Weights of a small mixture-of-experts language model, trained from scratch on English Wikipedia.
Experts: 64 squared ReLU neurons an expert, a softmax router, a shared expert of 128 neurons.
Training: a variant of Adam for the experts, 656M tokens, 5317 steps.
Below are experts of layer 10 (counted from 0) of a mixture-of-experts language model. Rows are named router (the router's row for the expert) and show model dimensions 200-239. Each number is 128 + 24 x the weight over its row's rms, rounded and kept within 0 to 255.
After each expert's rows: a language model's description of what the expert responds to. This comes from a sample of Wikipedia text that the model never trained on.

# expert 10
router [139 168  94 124 131 164  82 154 174 163 135 157 120 139 153 155 137 155 131 112 128 154 168 151 134 117 133  82 145 151 133 103 163 165 142  96 143 127 134 143]
Political titles like President, Minister, politician, plus interior consonant pieces of names and words such as Goo-g-le, Ronal-d, Califor-n-ia.

# expert 40
router [119 163  84 124 137 153 108 163 144 141 122 141 112 142 144 107 128 123 188 110 119 135 134 141 130 157 133 106 160 136 177 122 173 175 138 104 163 122 107 154]
Later pieces finishing words, like Col-or-ado, Buil-d-ing, elabor-ate, buil-der, plus open parentheses, heading markers and line breaks.

# expert 4
router [121 160  92 113 130 154 108 158 133 159 114 160 142 129 169 163 132 135 135 114 141 139 137 152 101 161 103  90 148 164 162 103 135 176 123 114 144 126  87 135]
Short word-initial pieces and their second pieces, like mi-d-dle, Bu-il-t, proba-b-ly, plus pronouns and modals such as he, can, would.

# expert 42
router [142 153 116  91  96 130 133 151 132 158 109 146 145 131 166 105  96 147 145 150 164 156 131 149  84 158 132 104 151 135 128 108 165 150 155 142 130 135 109 143]
Word-initial pieces after a line break, bar or compound start, such as cl, mo, ch, b in Blechbläser, plus accented Latin letters.

# expert 37
router [130 152 106 119 124 147  78 159 144 139 103 171 117 145 147 143 114 156 164 143 139 151 165 162 136 148 142 128 170 153 130 117 127 141 171  89 170 130 136 106]
Second pieces of nouns and adjectives, especially re in Greek, plus suffixes ation, ment, ity, and abbreviation periods.

# expert 47
router [147 134  86 113 111 140 120 153 126 151 115 163 109 134 159 140 129 145 136 118 125 152 148 144 116 141 134 129 154 142 142 124 139 177 151 128 126 138  99 136]
Closing braces and pieces in math or unit markup, ISBN starting digits, w in www, and word endings like stone, port.

# expert 39
router [154 162 107  82 119 155 134 154 152 156 112 142 145 139 164 142 110 116 109 146 118 159 147 140  95 148 113 119 150 114 131  88 174 157 143 147 142 143  96 134]
Pieces inside wiki headings, table pipes and sports or motorsport tables, such as ===, |, Championship, and the at in Smbat.

# expert 31
router [146 150 105 113 149 166 115 145 173 145  92 142 139 139 158 141 119 138 152 129 121 160 137 153  97 155 109 124 162 104 130  85 165 145 136 113 124 112 135 149]
Tokens in article openings and film or sports listings: first-name endings after born lines, years, scores, and verbs like released, published.

# expert 62
router [152 148 107 105 121 168  97 154 151 136  97 158 133 150 158 147 131 128 143 145 139 159 170 155  93 167 119 112 166 171 148 119 131 156 156 117 142 125  88 168]
Verbs was, is, were, not, plus second pieces of words opening infobox fields (D-im-ensions, El-ev-ation, D-ip-loma) and States after United.

# expert 3
router [160 142 124 104 123 154 116 165 161 136  92 170 113 137 154 118 119 119 155 128 110 136 130 153 114 161 140 123 149 159 151 115 160 155 122 110 160  87 122 162]
Second or third pieces early inside longer words and names, plus " of", " a", " A", as in de-mo-cracy, ju-di-ciary, Da-mi-en.

# expert 17
router [137 131 150  94 133 154 104 162 168 166 108 164 153 116 176 173 125 187 142 138 149 147 157 161 102 168 121  70 161 133 124  97 135 134 168 115 141 102 125 152]
Commas between author and year in species citations (Hampson, 1902), and word-initial prefixes like re, co, pro, ex, mo.

# expert 63
router [159 182 124 112  89 137 101 133 146 152  93 169 118  94 141  98 110 151 149 144 135 118 137 155 129 135 133 110 131 115 155 128 163 160 170 131 157 124 108 171]
Middle and final pieces of names and words, such as t in Magritte/Smart, in in Painter, plus " of", " president", " public".

# expert 60
router [147 185 116 112 125 138  88 157 143 145  97 180 147  95 125 115 112 157 148 137 148 138 126 156 118 160  93 104 151 134 119 100 141 164 150 127 129 107 134 135]
Agent and plural endings like er, ers, or, s in names and roles, plus nouns such as player, director, coach, president.

# expert 6
router [126 142 112 108 149 120 117 139 137 148 116 134 138 132 157 142 147 147 148 153 145 157 165 187  91 157 135 120 168 142 113 135 161 153 147 142 148 104 135 158]
Non-English script bytes and diacritics (Cyrillic, Greek, Romanian) plus mid-word pieces in names and verbs, such as PROSITE, Somalia, concludes.

# expert 25
router [165 132  71 104 110 142 111 142 139 120  77 177 121 146 137 155 112 134 163 147 129 135 136 139 124 155 141 115 162 151 144 110 159 160 123 122 107 121 121 134]
Verb endings, mostly ed after a verb stem (produced, developed, resulted), plus was, is, are, been, used.

# expert 19
router [138 159 120 112 146 164 107 144 149 139 117 158 151 132 201 127 109 168 151 117  99 135 146 132  72 144 108 103 143 126 139 115 167 153 142 123 135 129 124 148]
Opening letters of personal names, often Slavic or Spanish with diacritics, e.g. Č in Černovský, j in Andújar, Ch, Ju, Jo.